From a checkpoint of a small mixture-of-experts model trained on Wikipedia: 128 experts in each of 8 layers.
Below are experts of layer 2 (counted from 0) of a mixture-of-experts language model. Rows are named router (the router's row for the expert), up (a neuron's input weights, with its number) and show model dimensions 160-319. Each number is 128 + 32 x the weight over its row's rms, rounded and kept within 0 to 255. Numbers have three digits each.
Before each expert's rows: a language model's description of what the expert responds to. This comes from a sample of Wikipedia text that the model never trained on.

# expert 62
What it handles: Word-final pieces. Later pieces of longer split words, often suffixes such as -ation, -ment, -able, -tic, as in semi-abstraction, ungulate.
router:128118122098147197159098142121124120128102157098144131145135075125118153192126100116105106116108058087125189111115161135121199130067096138146129008122138148111100183084120195130118119122108200148147163111112175104130104151138118140123153075152148117085100110114119116096135131112151127135106138124133092079097129123160128126208056173116121163130033174181140189163157115133110147109126126110103122128159157156088180150090118105211149131114156150122115086112049150144094133132137082
up0:111133088132119104153168154090115067088060106140110071089136159131123101128181099146102099095127154165112101130131115172079147176157096093165168088115105090124175113060118159140098118122115180098128147153163113124164166162152111134091151156118023090105153098128147145089125110079127111140138208132147102078122113117154145083127057172088125139137114110188125160130068068137164119096073189107142145137145149105144163159110115080095134118076190106154079108155101145145172075121114174
up1:190152196147140149153137117088119091124110130110115125150141100170112113103196168120120149051125129151096129192133131133134147108115150174132170154110153089092159139065156115122100116143114102054152187137108066165077102196127148172086088118109136131110157131181151112138171107107053128118143122099143093200088165109170151077138136128155132100051108089154116134087142080127119125097117185134131148116121141083141122148155124130088146109058140058194117101040128130144113161034157072
up2:113062138138136091096094086134096166192119118122100155120128170118171106129125090119126169174101149108149058151148122183156144104141084189091133147161189151121166110095122127135156152096182096169165126064126082148157122134134192133138138088162136202165128178092190154171117126110161167151139135102153094111080085151152099125168083122148089097081094150080126105115124138064132135117136135135082116085169087161111182122106116110161161175082068156140089186219121184112122144104091104
up3:108121110128105093172082119167149101113076096077136107118149169141093079144166102097086115140114133147119109127154158100077107107130145119146145089163144099100109095102124164126137135156128129147137052152137141081154099143158122081107160171110099092133097177141113130035088127163066158170086109116158196184083157152149135141158091150117136120137122112134136154153120104127166138115103174149115079188137131084107175139056107104170134136112144158063145195120072122151141084117139138
up4:169092112158174125112156119125147150159116126172139110121157103127139203168045109067142125093097111143067140137129156044186083080118159142131094133169167147159168148128127096159140180159176172173102110121089141106139112074114132152117138176129163074114097157118171131131149190104172205162124091137120157093137088114120146121121144086160098179167137140186114146139138137112055123101125104128104139114104113131095157143132080114129100174169074117113120111133041138072109121127115159
up5:117133186138193173152149158128144105102105146161126155110178138136150125153143121148143138123119159135172139175077105111108146054148155128144136055173165080144116114107134121127175099135113136133107143022132138164108107142124123159099161044138092125116157129107185130076113122092146175149133177127130122111141096116161104157126163161176150124065116143161152112130126131082158089176088124136134108130100100185169128134114152159101188132131174100114117131083100084179126208113094100
up6:110091076156126167114128085119070140156188175104148129133135119120044150108117168094153111214182086146159138125146150100109096147140114113132129110110177062153144180137138106073120140154160154145143130121141154124183155149082067133145138125093133125113090092105101070092151139216128142100124160125180133118089062104154143133095144072143157088137086138071117076108168157166164089145147129115149175184114105077106117130119107146163138108122089177121103121076173146129116086203149099
up7:102102178124178103175101128081186100153160084144183138134116132227179141135159109170115147157130084096096168135139102178081128119160100130159158098087130108125177107128143117195156127130117154134119195116122091089167079132042149137144105199160123146132169121113111104130119129063151107127095143113143125153077132131108134095171066153095155138101090127193093119127120081094164080153180096065093126108133072115175125180111140122163111133101115075077069142156104053123116090163117095
up8:151132137167095091149170127144092079112115136137133113134175067081164153191175129171080145142145133154121150105111050140085164097131070152105100097184120093146150136161174161167142107153152111088129189108123139136141110114061160202061102117124135155146170081115116084077153139081141093131157155102155140118154109170150109104191125150180086182101124103124137118110101135137142089068182155111109106100147144098188099179102129141103135078102138098105087102151149139164090110144116079
up9:077106133171117138159182111168155146091126112147141140181125159078087141092155132107142094095138144090114102110120104167154114147126074096175155155181101101101118165123118163112185127162102166081133202145118095071078080158124116081128131112151172113087075146192103172160150187145117101124149170121094126125145104158119064108120141159079170148113103094151130165116087085230118088148133135065108099035112087136178129059083116128155124079158128147105131150115125135115127140208115152
up10:089151134136175096120128102177150146107194090153159111117084132147139149102147141114184129209098129127107182132107115084117154133163163175087109115141095087085103101070136150156161092075083117122122164106144113155174115149114117112136152176137085102122148110071148107123138097130160143133080112126092051206121089105120122169117181118116113177131120097111152114103114101130105099130149122159098158185110130168189131111105185169162080159151099121066112144128097128113101140146119059
up11:034070112076091129158128130108083111153121119188145136122100158113081092151118148140116134155108164151092162115175111106127102082134160096147079066145118154182164086092132118100078160130124158045163099098185185155136155081115141177141106173176114177108076145094095127124097122137160072151158117147140156095118098132114156126135109116126127198108124146113102117105150164142133131141111109199174115165160117124135106195058141121175163184118177132138142119062100121193150128135178183
up12:130166172098156175159081060104070109055094094141131122155102092142157116131092102164168096165092063096156130113115174084127128128146154110114189083170125149169085172162142130142133104086106080148123159190140109114150102071110104111149134172133141138183125162110126144088159105168156140159087152130085159105130092114165083109076156150079104143066145088159173183156193115129138129133124152140087105135098183107071107127138175117202110135164139115111136059115082136118116152170129135
up13:119150101097064117162124106125143128160175143142137036187145083129151120157115087082123116141140080142126150204147130087169150160120141097051126095116185144158100121151087165112163131093106097087138145134123116145055152168155130101029070166149095121093148122171156165151129124118151152112130092112125162158087202123142162107161142182118132076196054184114062162150165184126100051106134108142123167156173199139167089098133143140158120095086084162167129103137118137140146131128118138
up14:139126163097129221135111142135163170086124090137142132185144089078148127127180119162109157109163135131123129125097124179080114127097124184111143114127123111180091138097133115122156145130177132117108123082142070163122085126127197118103212111118159181124140172135096160191101182171046176106147120071132113125110174090148117070142162144146140152058139087119111128151145097123099122170162121099143110138152118080089179102134129142128132132157177150095066167140121094170100111114154064
up15:134130136154125098131185086077096086144130169110192089079182127112130070109156108151103144106134141131128165165145139119104144099071124119117105101063152144166116133061117128148148170106162195118191153089135096137084119098079159135093087132118082125169154148165130128125105122127132123122131083065156146145121142173150107156126112130116110160112093198138114116153150138117195128203100102123121076160118129112147142131140106099165137184140167122206146068138184135146059147136136077
up16:172079108188112093120082127179130156111131100114087206105114131157105080114150121217157196130140167154088117138081125065092156093113167175119125131142144090166109118113143135110131149156094076171104148118081196139110116179166168137172157116142124069114163145084145145077125155196079114112167143119108091147127140123154164134175127085116064078102181170119113120087101107148128156123139120176145137078174092116111130121119094152159120071126081133174146134157184160144136138103102077
up17:064104112071109157048049098164121131172142104125167127165138095108173144129122189091130106116080158131157125109092157123175105083145137110171119080080161079153127159160164106143141147120134115193109128076139123159114110121138129123078140152126147096079084169126156096155076155196086138130189129126176137087097143112103151122057165151130045086129107115120169077105086150162179165088133138099101081123134131172120097120159084101085111163145086072150065128133108135084145134104141134
up18:115163172140077120105169098146093146085172127173165132118152131131160153096096107142083088131111172106157084128096105127145176110164165097118101121168128112210106093164161147154154143131136150130138077122157145145135158097160137104116138119105125170152082163149122147167197077168148197104109094140125155093128106065075125122105121102104113164142099113093109157093098176061149113140106116119158110064080086143103074125122118121152146076149165203095164146211152122164065178101148151
up19:117099101105186121138136118122171115124197138130126134137131187109138150139175144090105123133139084123181132099080134063087101144080152125120093137181138100117197123146137134119132095147143109223134138097089158159178165126134096103121165161063076165081078125100079130119174120123153149120144135059116063132189097133186143134166122129109136142126103146158103131172128216166156109118090069138165090116138092140159087146198140163175170102128091098145000112093172127131112113144079135
up20:191103123134119153171145148161134080105116153119171145134138129161122111109153130073052163156138137147165083172148175109095159147099130189128140117156143097193121162117154124099113089175136083134146095179106207086120160083164130097132132117126097099114100095156086096073124126155120143135081120076145121101058117172167110153153119113077148132144108200151147066191115167098133153132098178107142114145160120110146107113131135073129128170138163127073121126161140132128155105138109157
up21:147121156100039118135037117123197125082081130136115185149151144133140080116154190118085144136128096134110091142125086119112124132126109157066131152140115118122142188122115219111154099126092090097170162125090155129135119159146143123150067139081186231113127160137069148097142129086140109129095112138085139182109117167141064154154125165100138134110163127168126111127137145045118151104135201160180117063136143107154088149152112076169144132113161118149086071127108085140186085134150167
up22:198140112120111110146169136140130139073103157091086130194166136217139039127158087147161208120105088179109182122148140136188125106121173134133131161137131140140153177132107084142103130122137160085191099089110104146131103104149106091089112083121105167076107180107141135121149094077100073192133126099140113110129174088167111159134117133158148118111112149179080104144184117052172126106132137136128177145104108161132137135109145108113081147072130084177131184149131138119156127132088142
up23:112112151159140177179123130157136129078116188137158105092102082145142127119082083136067152084133091034162193081113136116128153078134125149130113176120139130130084135122096129147187152205154120115118160142176151144073093135106155134131134077133204157151148170111141123154182111177139159144121103128143144103084165177125141086127160027153131149114157122115171119097191098093057098118127151089155141153114131117167105136134136167102144160152144121137144082113173114130123148140117062
up24:079140193122105143123075184163148158085127155149145132138159107105114162146103159044134117055134104091139086087076120100114129099080095152085081115120121128133104123113117142138137134129148058146118143142159137113075131082129138094137144086111141114093104139147111100156109104126098171136109126101046143166140096146135153134118205084119082149160160162134124144094077157089064112129099183088160111129177118127162119114126183165169126212157189190138159128122104153119120179096161061
up25:128068107163130161148101093127136174112091101143077101130172070111099182182146135146113135094142095127134196145107108104141188122085096175096044077117167104131135131130163171119128121141086169082135165155084138111156089097146170114158100107177145146122133119110134105023102136095156124114137105102116100099152073131190048151170069084132092137117122150172128125139118192139070110094106177104148113118145152128106126177158102148163167089139116098124112153112152139120133139128168112
up26:130115144156171192138082130111220145055105155115130163136122147187092046142148133139144127119152146132112117152170122141106139122092112153119133089116056122077106152081142163143116075154140168106090118132112084157166055144134137130156088077130147183140098199137103119118115136095104136142104142116102121167134116109088089137171035110132135172082155167196177130093162077161126121145129144142132157118068135134071151099130155101143195103114172073075105175101124107130093156091184118
up27:097099158104113128173049123151156124198152151134153101177116087193114107115164126122116112062107105174111138154169097138146070130081117114093177074051140120090113189101100180098149149130125180100092102131165092100160147120070175171142094143145138160091123141105155128155147107075163116164076165131128148240120125155172138123169155130118140171182111082160146097083134166124140137156172138174100149165127155172088092141153079155154102114083165132120148118132144171099129146151176100

# expert 16
What it handles: Mid-word name pieces. Word pieces inside or ending proper names, often surnames and place names after a first fragment, such as Bar-ker, Morris-ville, Sum-er.
router:140149112090124174157082110109100140093127123129129132078134115128088085158143175106114116138067144111138143080131181113127117167121088099177178064121115127114067157076128159173128114121170162160133108114130138066140089110135107164098146150123114124127113141119065130139115115159153138135112112134167136106070163061167162147156076172090129150155066144141227158193115111122143191138147149145118095149164138168089142110090138132176143120140129136124077104102053152132111062143130153
up0:113061166112166099180098168160081148089145129093131107135148129151139097189127130182130133138115156170106139135133101123062126105080112192129140191079158160089133116160129146134118115118166165106188105100121128158131130146151111117120165119054104081132110130126177150128070076132118112072116065157188103073120156055134119153189169125125117140090079097145120146071165157129102169113193134068080152172150149120140136144101103108118150155092085071161204159172106150128139151141141176
up1:142155139145121127116148142120131062062179124158060191162153094105125153101073134128117158092101123083144177106121130156094160145082090136204161124156098097205058149095165169127118121122095110103124124087095150124117152196161166168108105153121139129128116130159097154101171110114155152137150128135146125107122147097124119117150167182185096193151136194215147181164143055123142071148150082111160075165057068146154128155088170167128147104119144131205163106157134138176096140134124124
up2:119103111107111126190112128139121120139086155109146136058143166163117046149125148144183138081110120086116172174200156115136118150146142119095126062147106100136123148120125152184108114104150173148111092090110160103189050116112101124086145137200131120094131145108098155069113146136126152130063098114160119136163156162122156109144103182086124133093088145176126199172168128110174125143082120198141089172130190111069115144064124126119136177142152115102127192132064130125102107152129136
up3:171136150094092147161048102087129119103121113087114146165090044109105129138111214138126100104096108105122101116100189112155116153107116141194176122119091170169092133119138189188147143146078145126145087152131162136120120089121098156125073171102154206168073082231095137112114045175174105133150087088155131129119146111128125148121082129110155084112135113114167135147135147131082140180152090126110104110093148182139102051104096133147109070097163133088103077104081150112088080131132171
up4:138110161168185124153151126143102164117142108152156155101133146127169174135118149122084056218119115189222046163131110130079146097151157154138134093108131167113136160174152154150119138158086076118176155112143103115115140105163056081149067132136200101192117127113168093127132147141147103072126101118122147114206105112170131149163114091110137136166137116093168147085127145134106118090134132062125089062119154132135162114112137117125125116123117090154165152117105085089145188134122157
up5:156140146135077135171164069088207088117146105152098144154126115143139102111066098130153175146130133142151100151118155154173113136112124184164199099142163148148061137095122157169195121112120099102201145162155083085147111138104160133083166115104072125160141139186154174157138109123104113141117125145039098166083103172156128156127091162133190139101156157119141164084142086089121200141163163093109153140129108151115028132110108157142123105138153112133093139172139114142147114104100101
up6:127111086131148145096183151114102093130142127174126118112123142096076083147125079163126122111131117112182105114160103142094208150125148124162116098133125152141099152086120101142182110177203172110136169144123137107130123129186159173076119129124112105169140126122114145111086158128234093127173054089183122020193120171097125153093077069174132147127137102106111176089145196151108124116172147171080140163065129096082155178120160132151135151141169152099105128138144135169095122104129126
up7:155094101129112079072152101104122136180156144180149100095148123135120171132172194143120114060177149095190128100141106178107058160140136160135118102174132143151127066131096150138127117115105104122166108117175100171205126168124143093136161053133090090126172089131128145202183172111119150134120122119079088170140134118130127117190191086088054171109137106118129161103101156095099140170130104157175166129137121115121135109126157198159115125185136151122097195127129123185115128168217108
up8:091137143118139084127207139095104184132107049184135198138163153093099132179149115140132160116140178073111152164112120109135117146101179113130104127105104102120162141113066098116143131100092173111101143156140129163139138151162140113135131216105136080163124130077103167124082178121122127113075131147084116125180129157122127149135096149109088168211122139168117092155095173121072156170122139176152124156127101129119124125114173141122114157108178152113180133144132156060132094170109136
up9:086075100121107121073137073116101098147123134136104199124117164116142138149131135110127097136108182126159125183197079078196114075127200115071083099112120165127125133114132188108123152095136112146139113129163183093112117131126193114120156123117134118132093143101141124102131166157138081162160092118146121195117170145136115149168100157105088178171129183110104126130124147158133093111069133195152103155161109148134072176092116089091084114133134083125094142142145129148134140150168082
up10:137149170138091144127147139118086148152153108155145115169091168174093059200111114134134145092119142093129104105129128156080102122074140166127140049152105075138128065070124177092079178175129150106148086183148119092100097137159147128105177104102123098099101151153126176112208136171127101125120131113138097131120127086130207086128102132134140104097110162111111141088145109127109180195075138186136135125130157168104128124153116098138188133095155154165112152143157080133075127168168106
up11:124112125138150145118115137095097087107100116134141227059113164072204142157170162089167117160143125120064115123139104153107087153131126110064107153126113137136108194129196114186137155158115163114118115107163156153141097121127100214154130144127118171085172106159087122152196105105155160192125058176133144152165112072110094159126123089085152128131158148131101060117121155164179071102180102151077106151143130089105100135126072144127153159112125124048134133125155123170133119132100135
up12:160104105112162076059117089150136124101158123120146107091116086098140135137101145214113131069136145119149087136161122176128136134085114090172123145067170148157137080189149146141142105124136169091170146123107079126158141114227171206132129116108126137118216122145182105133039130169113183072134130115150185147092135164084141183150117135138153124164127133108140159149144177062127132148131091136159146111069097137129154120083104066139185202108158114090086104093184168109118128168076173
up13:118163189117140160120104166112141118131131118152113092124195142200102164158132170111166108140135209120064161104088074132128121157088120070134091106132142113117146136136129157106087151104175159161098129045119130147168171141151179110109100147167144125102174151062097135202162111103114124149194182122167115117135132090112129106142141155130093116073095166115117129129116133066138177123167127178125115203104166112162120114126162097136146059123100122126097159103137120109117103103112070
up14:106123096133108174150144134109168139192072096104190092123151069131130091114079179143117145174077147119140121110146156121177086127116145093151155087121112134114149133129112071150124137081159097123065134096162148114104115131069150133109166073160132122085166139171106136135065140144089144143165163117128101136110090105136176117117143167109099103057077083123147076092178129131118160153130092086117091130177115108125107094102093133138113177137073140122146200148104139102074076150152107
up15:114119125156115127079143098076152130177161126178127128088127097058145136148109111147105090160093112125135095130091150103171098200149154114189105120138191124096149141137188054147130122126112115172101191137129136052098154159128100200087159152161147101117119184167060091094114131115109151117136105161085149151142048102119144144111108158220090106115069128076184105159133135160147114133157137127104099155172105099099085137114129165114156081163155111134169117159116151096118143121099139
up16:142153195136120132066108152082082145135134103153129100159156075132056143113133114142098219141182132132117109167103122149092163143146111140115129118129149164088135146073104119082083170119120126095139144176180112130117122142109152124188189164118122085116093062194121148123131165100092124095141179122115192110077097102117174105104168068144098151122120158151073067079135172113147170151204182116131171106134162096066185166151150135142134097057107164192128084135125089105191092114117095
up17:113137065120151192127097120106088085150128078100153173119094075132113156140188186114181115105139153131142139184119145172144087126176115124166136095092084120082075105094140133173145161180095155153126145158126124166102117132126070117105117122163105147129100020145123053106082054127137090109153168103148139136163133148082112152052170204075162109119134083102147115098127108139124176167139158101133143131151148137105126072093139111043093113124158095127067121123095173141118105111172111
up18:125086095153147103116220145081171123088096123145120124078133137176071136170144139113159043146114166131120101097137123136116133165157111113102120153118148133118169171153143125104133166119071184107135162177212119108136144098108119116167128182153129116181094161111128134112178112107164178154160137161153129106079150123146101102140125182123189122126168077108099176125143169105137128117143166116191153082168150120140205100098099124115122186123164096103099101107076137125148166157138166
up19:123168163109109095097105111079164088133082164146100134107121099118053114128100089131185155166118111126142126126150095125091121122167169081119163135160112105116122105102130112117148088172176124118117137165120174045117113203118110094139145138107088137146092194128114142094151091203106146148113165158121142142102141065162117154137077143142174138095085181138145125112170136208190147169145118202124106168074164115145089171133218153188092171125120108139094181108101166151153129144080108
up20:215105154148120104128151158193168140128177118071180109098096170195130133131099101163154106121105153143137122074135103122134160122164099161128120135181168076136080143183141175141131171125158116133048111071092176143138100111177151138119111152108149097167085121087108151075119133149092155123135130133159101108129126135115172158155095135103149111119133132117148144080150077063076145119141089179103048177075171109177093104138134121105144096089125143055147111156139115127197189135077114
up21:145142131137177124137133100137129117101129102115143121104166108168075116094139125136096139164151089090135153101093149170146106108089119140120130172131099109100111106162158128139199108168127164147048172130122106096050042150177078093126128164107078116144116130105083123123117136152105157120101146081146125118168162109104113048111114148127177054112132015129135118108138094126062108125145157125130134141092115107090126158139104074096137037133162156145144093060181154171110097125113131
up22:171089157167166088158163125170144067022174115094131155168161116116107146120075125128133111158100149093124111098105191101132143078137135181155151188140147084157081128194106143158170127081152154105144186120144130105113133121128150125124146144115107098228127157161126138142174101106101158183151110077070112141159116113121139093128129126120165113122091153136145121151131087142118155149160137139177135083094101110174107157106085119132128094193092154119110100087213091167128099148108135
up23:131098082121153068109131122182135152137127090109129179171168166152096115134152116112091124154116108134110140080136103117130138176149077154125160149129119089122116104090151094088186138097139132198088090126143116088150109160177144107123134106128101130181198150114092122135135155185127103172150066104112087100149143111137062163172198109107136083144131115127148128186081090088143162179156094123136093130163034138086161075092165156130151139085121193106107171113099152072158057184149130
up24:094079077153123135136043190130114112143060140184139160153181148096150099120099079167158106167149187112140083143130154081099156138133050147160163147103162153164106128111178115187130095171134083198124177180172129124130094095154112132152159109166108149165128135147131145117106099139119146055133147116153130044027093118162063180115135169111155094081103116192136164177118159156161115097226146094120151099170124117163170104126129090133156117165145179137121116168069138155118149121139190
up25:149151052149123124171110121121096131088157180120145128133118124115140104079086084119105137150134168158145148098125090164152194117126125088118156128117164127109092123101128130168164089166116088161157126100090175082140144096143064098138108095180121148099127094088206132099107112122178140173112101068224141113158151091117140133162125122142171196104115148086191154111117053178142095112141175117095134120085127116132137080117162115134136182115083123155135129137151175157138127152071152
up26:107189151131175106089182093125116155095103063136108036103053106101101201077083124116070142154149146096093129147116092126122097149120172074174097100148110133076120165125102104108156110143106106098111079140173116100131074096158144155144101127128103095097132160144155139148136129111135120157104108193175118131124114147109107129119074059078163146187108060106192142186065081116145171131124132133095117105103181130107149096130168143124194171166104157153154095134087133135134137122128115
up27:155097156145139139135121100161082170121182144112113159041139224138089142100110094150112139142127101153127094075155176118113120099127181154188152132109071116094126099163095151170130145087083140138136076172105119120137150173159138167172093156072140097153115150157087127121089107149129072152140142151148114161143099091091135110190134082128128060169105130085134152112162125144101145167096080136087096129146083166096129136168167077167149119193141058153164105102172151065124091102190117

# expert 5
What it handles: Foreign name word-pieces. Middle and final pieces of non-English proper names, mostly places and surnames, such as Mant-ova, Ishi-oka, Gipuz-ko-a, Uzhho-rod.
router:138156052085128168113115149109113121123091117106124149123123139182105138190150141098116111140081059074137167090083164101087186170165085108167149056124132147107088146104169162144145124126163164144146132088111137079133136124149121137143150102146112116146100123122082097111119129095152116118127096113199106127050187100197152135132074159130113093125106142128167147214144101093129155095141115147144150131155128154078158138059179103207129107106190160071092140117049156143098061142116160
up0:096136086192114085139148096150143152192100153099087116162108110101203144142171174121120101188142121101131144126166057103104152107127144117150111100124140054135130098175129114130158137163159092117161128142090102114112078097127125128127100063137139127135122139143137102079147188169152135118110134144144138133109128162181163101128131130201128097104136090070112144146112148135118158127122182153155085115135122140096067089092130104138146164129165155088143205171077175095135032076140192
up1:127127043150129201131088128137091199160164118126124099135186139071095121115107142132098124104133121121120152101128164146159129137171138122161107118120161152116125153180192122180164175211158079139165107141150087043114069115173114096105143116163146097099148169194118103146116097133111131122100166079129144131116168146148106135121150109119150129140113124058145140131114112180150155137202131133198091121197037128084120086068093168086153122123111106133088181134131169139130147081160111
up2:136165089073115134065145071110090108107095116152115116117152137192094079138127152101192117135122111120109175141114152086114156142179170111159127137162109129108120124062164138103093138078239107167186134113135122157173156101125177123182156106095101142106177169105121147116116109130188184145123160141131189178146117124149166086079142143142092125156127120163127132122169175111145097113158135138147155149098125117164124140144210114207116133117129093070137105154117131099047156104145108
up3:160154136115156096086141109071123112082092117092127085114119108164144116092131071158055148079125191141116140127147155119125146143166117159175195121117103096110192133185180164145102117099117158087152100110123077097105104184172141114110171114094142085143152109153134197128132101101102134137059129145133120144109161126143124188057065179145206122174128155135123116120106149106173170124177044135133134115089098132147150137151102097120148162104107131115080139163109142118146163141113155
up4:114104081153106153108160122098109063152149101078124094102112203172109087145151139122141116168132185134093180116163150148166093060133118108160161073141109107123067124081178125128163085101161167135147161113152155063164104154115125115194160127128123077113174075110078074122173139138118150167182120123138105149155156123106117140148096151151152092130082154116222146146131063138158165146177098172118168145117110104142116113057115139188139142135094111109134156138088155158110036095128123
up5:055074127074127111131136096140150132063096102161157112120093101147103102143091155184077145109100130122158140125143124135148114120157107071167102155127114094157151170194169110124112091144150005064121102134094107142089137110168156160122105151162166093135091157109128171086107170146088156091167121183161134131123107128102109146056125095100119119090157083129163139129143134113142069086067110176145105096134099136117079149099146122142112175166161163093114101087071157140155125091123113
up6:125127088147114148140119143147118111079133083064096141065113120166113164112115154141145072139142101122136115143155147110105067146161110169143107091132127151102064112116108148185154161134113141137183098134091074080121079126127087093105183127134115081149083104111091072054143122117121110093146163087168118149122132157104176146068172120136131144097082105117198177173151124100182162157078155107150147147148173095115161140122106089091126118213115152107074130136104171125112108134154138
up7:048161167093122092115145076091068139095103106152110087107058156063124192107072149111140128145118169145121149140110134170103135117119099133169155129089121210145155072106094111066146073169105244161113119135111119119090158156067061168129104147163140113153154069115108136145156113151148118126149135119100133118172124133100150157137118135122171115137146156116132124117159066114148098098110110119121172142121104150165077128130169108137108145063111106107154072111157109145105184140167111
up8:184142094130116111113137216117085174149127056114120130112132118144156132120181140127180135174157075154113143138148082146141131143136063135133096114168122115172091136071144091128090103173123095242170137108070166139089145123115100114142118110116129165058122108117187126109084169129131151083125150159135156067153145110139163084122119159112196103113112164112067140183158109149163081096110150108082186148138076136112153126142164126117117112120139115118078126121102165158152122124097037
up9:026205134106076153161160093173113106180162125108125171152113127122160181111127101159069164144097118139118122185095080135132163152086105149183119166094087130092109116125102087118185097142105130151084168134158157097121115179223152150118126096107121063061149111105131090171109111131139098059103167105209098150116106128099136136137141068159125086175118130128125163106062095126107111207148141158149092110118098115172152106122123118139108157149120178102161119147146065110152118058120148
up10:161104106168176127081118123104148162093133124097102122070095118124140146116116154135156146112164131136107109117108102110150095149084170135167053109156107168089180161129140123128106132067056089084048150120161108167173167156091087129172101107113133170098088148130154123125160081114119091202123190128093132157157095100067077143118133075117113146147163137114153091116150124069120117160154104144133181148106086117100111175159126127093161123158164059116160160076103185197121132127153148
up11:102134138083142136099172127182150134136115097148194130098121133099044174081105148109118087127064146113110117153188072130168100168098146140099135160167101127089079139201090089137119125131125132121156176134129087117097149083133154169121140171135116118194120169159100170126134136151092191075153063134123155159144160145155194117112152095147140178102116099080117172154106115142118160077140162099110163158159127110080102138119140102137157187175163143136135065077121159088163128177121182
up12:120087121130102115141104105159129135121137098139129155138157127172077124153140140113128159159147103124140157140108131134117138126123083142074119126130154112197170122063079076079110140148151060090114135139118131135171140101138058177110138065165118148119176093096128134112120063095045128141136171121095167142050169135107143102153125100121158164058121132187145118104193064124112141167127194083191121090115109170100164087140139180171174164115133194148144180138129076081150092102103164
up13:122191126129136176100101132137082139175066087116107111176117082128148116136153156067144130156139108160100116126136158148114128104143101131128160087164111130073109149172152164079114168109162137198073098138121124148127113095118172108184122137131143125146143175111119109132149132132120124106125163084176096134093144143174142127127176145198118095094109117097188050149115087145108134095156106156075095152148174135080131124121105111154120122103111123120076167147145143048152067144088156
up14:177072135156143174130160140121117146098138135143174132167125168115153090151137178159164080106142117116147141138122089132166130117124164134068143166098146134131156115107133132085137145140091151144145134138125153129195143175084085115087131148168101170113092095130135177117102123119084153134156131097147130106162203085091125085151118149153120146099105062140083168178105165132106079179122118123120154113125105106133152100124110144072127151127125138136185114075145111095141137146164087
up15:153133107096084123126107147095126093151111132136079179101134139136120062111173141134117135087174129140179149081113177178127126122131121162168171116155111095161117149108121135165088153153115192114104128166137165081103095114118059049103180159139130132160137138097106104093144119178150076140178179139133109119185162124187148113113090129091144112118103109068142138155122070183121139148165082134114166157100126116110106140158137155124113115217138029138085148141149105102101053165173129
up16:114149119079145138112105091090092088093105118157172072070141079142075124149081197081173164093078073045107170108127061089110155119187111100119130098217124170158135094125115162134072155091155119183149116108095101106106206154116114088135121164108150181127212139094143091149184130133184175099113148149091134103165167115190167115078107125184104130121102113148152147112164119067082091117105121131132147118095129091151129127136198130164087176121068141106152124079090165146135145142107114
up17:052110156070079135132107105132118153163123146134143100095138060094117171105147152111155128174195090150075164115157113089125167107162127103094122121146201125073095142111142144188166176113185062193148170091129135100081179132140104155093126152127195145132083144143153095192112052128143160092119154080150123164118115117139124112131163129149037157124088132135137137124163115122130079089138180143121076207126123112139145121119103118135070138160111192086136146178064143132153181080105169
up18:146108093166076123138194152109146123160230128119087099083140156128101148092138143140164127133087087119122160135097124107169157088128138131087117115124190137097109100079169146069107122145176137132131158111104132150173149183166122111160083112196110143077165089073123098112125109113173103103126118074139130117125120127081147123120174132092083140124128090117111169116163124137106098041103116102128143174064134151159141187079191112094077093160098126126132166147203126143089145154142139
up19:193117120127135066140097154096128173105189149201119115103132152098076037144147095075124073106146065162158083099105151139107126107086141121152152070158068113140137046138167085125182113130132152086109101134148077118164108125123178090110139116089112173120189135144096179112146134121132141136110112103127066148131180151102153150157156176110135080152143150080108123086088178087133155131114117137111157081114136105140139134061147193147189102101087134123115116115118115131078150103132182
up20:135126030153083133096139136119116152141110168118220172103099176140153119072155144139093078145147078104148131123129084133185097119202165100099105121113143088133097159141187123124157183167167069126128091123146160157109151033145150086153144090124145126100153115148097150132175191113057115125107105156149131152073113118171109150109172104152098162167110151091106124135078183090117083124130117117169153121138110103166118089141085151062125131165116175115091217133156165116147128121125127
up21:130138158092139140162106094077143114106119118146143129127095100118105099084114134117155109136154060185171134114110156114206151135095105152183107089174069096163163141157150101128078126102106178128149052116112105083129162072124122108156126127141150141088085144158147118122181140106135195083141168064124142187076141126125104121113177116160159109095104064051120058164154113082111082123111080103097097153120159128115120127182146180185159151118098075128127188092093158164124105156118170
up22:151180087150114088107154114085068162119062165104195114163068126174127176108122157114067143065134144125112150143097141126146148153148171093079094114161125128178114185141066153138113158115171122142118113104163140139088162157162063103131098096082096212137140110113083163152156100169152123177188111139121125130129131117135138116067153106103124053147196184094103129120139097094131140093139100129162177115137145140136195112163136125080113136075105129149126139152159142175180113156136096
up23:107147098111143115117191211165096174196137080111174162165176130158167142181099142154101086138137115073129137136119172118100111192129136148181124110088128162085104142143122103112137128098122152090117123185123176135119118190155115134139159158141150059182115110068105109121122169119121175057063144116165146146062153143138160081149104131136070102188109179088131138167113150148116135159129127125130203148174117190119137068100109126152131146146195113085146094109171088080146141135123129
up24:119073151166134115122059135103108097105100129144148141085145106147119083134144143135172116154136153168137078097101138017112203146102127090085172144131110138116159110176082120052105136075147091093120111143121105087206125137097154144128136092133074117162163175200133154105107189112115157116106140118090075122125107123149099146158100146073084171168056176124144144124189135103127073107122109152156107140158103067094069171115143134157147156127132089176090177075084149103126157126134145
up25:150088177134183207076153167172089128065116143120094151117123107136097074137113081179125141186188073113120150132101183106094088154098137140118155102177114116118111074128160135145139119142159080099170108136069137106109098120105140141123150158104152099142095177104126195117145178158088167103144109109117121151094145146128106105104149135144142142117125120172128143084201156087171128174123144223131133120183163096082152126165074113155157046182154126104137100116142157158074164100127109
up26:138121110121175168132122114139143118061118122150167125132134183129144163131177137153153231159127124103071120087114104068085202168178061157123114119179190119077125119150099144061147126155119089123057137155115091075166170135129079137099179131149116136127135064175178144076120184113122106167119109130068148094147097139185138103122111114095095132105132110123116162127113056104142115172159218131085112113161144106182206132134114138147152154102089152119127138127142178128163197104122162
up27:128104098192167088084135087154113115203126091169197180102125141125109113120174095152090082098127098149167185126136108103079191168092170117098149155126210081111174159193109126129159084127155154117114105177128136162175134152086131158095190135134165135148131115162113153080119201106107124144114166123203096110140120146131084166083139172118141106156125116142093114161149118156140126180152112147111124140104109126110116105144148167130122175134178071121103141097186112113167078137135155